Experts of a small language model: 81.4M parameters.
Below are experts of layer 6 (counted from 0) of a mixture-of-experts language model. Rows are named router (the router's row for the expert), gate (a neuron's input weights, with its number), up (a neuron's input weights, with its number) and show model dimensions 0-159. Each number is 50 + 15 x the weight over its row's rms, rounded and kept within 0 to 99.
Before each expert's rows: "mostly gets" lists some tokens that are sent to it at least half of the time. This comes from a sample of Wikipedia text that the model never trained on.

# expert 126
mostly gets: "(", "DST", " Spe", "Billboard", "which", "with"
router:42 31 24 29 40 59 67 30 37 68 53 56 40 42 36 34 60 51 38 53 67 61 53 58 50 60 50 69 59 24 47 63 80 64 37 48 45 55 57 78 51 49 62 51 74 30 44 71 73 67 45 58 38 19 69 43 26 58 52 28 55 48 61 71 42 45 38 31 52 70 66 48 31 26 64 68 17 54 66 52 43 47 88 50 81 52 42 41 39 81 34 42 59 52 73 55 47 49 18 44 60 36 40 50 64 54 36 56 48 29 61 64 53 62 69 41 82 36 69 56 41 52 69 37 63 52 43 54 54 70 66 54 43 68 29 31 72 63 60 42 36 34 54 58 36 46 47 38 60 29 26 34 35 42 78 60 59 59 61 65
gate0:79 19 59 67 40 42 52 50 81 75 28 51 72 56 57 47 37 21 56 54 42 70 41 54 46 58 48 55 63 34 49 32 59 51 37 53 39 56 51 64 32 43 47 72 42 56 40 33 53 64 64 33 54 63 49 46 63 92 51 38 42 50 14 48 37 51 41 51 51 70 75 55 87 40 58 23 48 35 35 46 49 53 81 34 47 24 53 63 62 31 38 72 66 36 83 53 46 32 50 69 41 45 59 62 68 30 35 37 47 43 53 36 48 35 46 41 37 47 74 58 53 72 75 56 51 56 43 36 52 53 47 62 67 47 76 34 45 75 59 60 36 55 59 53 67 07 43 54 45 74 32 56 46 72 45 34 44 48 36 66
up0:54 16 61 46 54 37 28 40 26 67 47 48 57 99 60 45 43 59 26 54 23 36 55 71 42 67 46 44 75 48 33 54 58 61 41 50 47 56 41 73 48 47 49 77 47 59 50 51 39 43 43 43 51 49 27 72 72 59 50 28 78 58 72 41 54 62 42 44 48 60 56 71 55 49 42 59 72 45 54 39 80 49 38 14 35 28 55 60 58 69 27 58 75 46 45 56 13 43 36 32 53 32 75 60 52 35 47 47 66 51 56 51 20 53 55 37 21 26 75 64 61 60 59 30 49 70 27 58 56 46 11 48 53 49 51 47 44 50 64 52 50 77 72 37 51 29 42 64 55 71 41 39 57 56 43 25 67 83 33 37

# expert 4
mostly gets: " or", " are", " were", " and", " but", " including"
router:46 39 44 43 39 43 65 48 64 80 81 66 53 35 37 14 61 31 37 70 58 41 67 65 51 51 47 64 84 43 46 62 67 61 50 53 52 67 55 74 45 25 59 39 54 31 54 69 63 54 57 78 37 46 57 45 40 73 74 49 48 48 28 48 52 38 44 48 40 57 51 47 41 26 67 78 32 42 56 44 40 61 79 26 79 45 47 32 43 66 47 42 56 58 46 36 64 47 29 52 68 49 41 80 36 48 12 68 51 30 60 52 66 48 61 61 67 56 75 58 36 47 36 61 36 41 48 40 60 63 66 46 47 77 40 45 67 52 81 61 33 49 78 88 52 27 66 58 73 40 50 46 45 36 61 55 60 48 63 46
gate0:83 39 58 33 25 30 48 64 41 39 51 43 31 68 41 62 73 34 34 78 58 67 46 48 65 44 75 55 34 74 52 15 25 37 61 78 41 29 59 45 43 44 64 12 71 61 56 59 59 48 70 44 43 62 55 89 23 56 38 51 41 61 51 43 40 44 78 55 45 28 57 49 55 70 70 68 49 40 49 77 62 35 45 43 45 57 67 36 52 53 49 57 46 45 54 32 45 45 73 48 40 51 53 46 52 77 33 59 49 55 31 48 43 60 35 48 41 68 63 56 66 61 45 49 67 58 45 35 63 62 31 54 69 85 51 53 47 54 51 40 00 51 45 81 61 29 78 63 64 61 32 73 32 57 51 28 51 67 65 60
up0:25 38 70 58 73 31 35 35 47 63 19 50 67 28 46 46 40 77 64 37 62 53 44 45 59 59 39 54 58 29 74 78 62 29 40 19 47 33 32 38 70 23 59 79 60 48 43 13 56 24 39 36 31 31 32 42 71 14 56 49 42 36 44 62 25 60 38 48 66 54 43 34 58 49 42 32 78 53 63 36 52 53 62 54 25 31 46 62 48 48 52 49 29 68 60 59 51 45 35 73 26 51 33 50 82 15 66 54 54 43 39 30 67 63 64 49 72 44 24 26 53 57 84 68 56 28 54 68 45 44 86 70 56 21 41 46 33 62 54 44 62 57 32 27 29 75 32 06 69 35 37 54 53 52 52 37 65 57 49 53

# expert 70
mostly gets: "и", "DST", "т", " par", "disambiguation", " °"
router:45 35 28 08 36 67 65 46 49 55 46 61 58 40 32 39 58 50 39 51 54 52 69 59 66 76 35 75 59 47 57 67 79 69 42 42 51 58 41 74 64 46 76 43 54 28 60 64 84 66 42 79 37 21 60 55 29 51 56 26 55 34 54 76 41 44 42 50 53 62 66 54 46 21 69 56 34 33 73 61 39 53 92 57 79 64 50 35 35 79 23 50 57 42 70 50 51 55 25 58 64 48 34 59 65 57 32 60 55 34 45 49 57 56 62 36 83 52 70 37 58 41 53 41 80 52 41 48 65 75 71 50 34 73 25 27 65 62 55 50 26 46 55 67 19 39 44 32 69 44 35 39 54 53 78 48 56 55 69 67
gate0:64 41 32 38 28 37 42 13 34 69 17 43 81 72 49 34 57 56 44 34 58 61 54 35 42 66 41 53 42 45 30 28 76 65 49 56 50 65 58 48 34 46 51 75 46 32 31 57 48 48 36 43 28 55 69 43 55 41 43 38 40 48 74 65 57 60 31 24 41 48 54 71 60 39 30 50 42 48 75 42 33 52 68 47 46 56 62 49 43 42 44 63 44 45 54 56 50 22 44 22 46 57 21 54 33 53 57 52 59 45 55 63 60 61 47 35 51 36 75 49 39 52 33 55 43 46 55 79 45 55 37 48 76 35 54 67 41 51 65 19 50 62 51 62 53 46 65 48 73 51 53 47 60 74 51 91 36 64 47 55
up0:38 46 49 55 31 66 54 20 42 70 41 39 83 53 41 53 57 46 39 21 64 57 48 78 31 51 87 51 37 39 18 36 70 85 24 28 51 55 64 61 30 40 41 74 68 62 54 47 41 50 09 56 44 49 71 49 33 48 44 59 41 50 43 57 40 58 47 26 38 48 56 63 67 40 37 50 48 52 65 55 27 46 50 47 67 50 52 60 33 49 49 45 57 61 23 40 44 43 11 68 55 53 20 60 38 38 53 62 48 37 79 46 79 61 28 48 54 43 69 50 55 54 48 59 36 54 63 68 60 59 66 53 56 44 53 41 43 59 60 59 52 59 53 57 35 49 62 39 68 38 64 15 37 32 69 68 43 46 60 57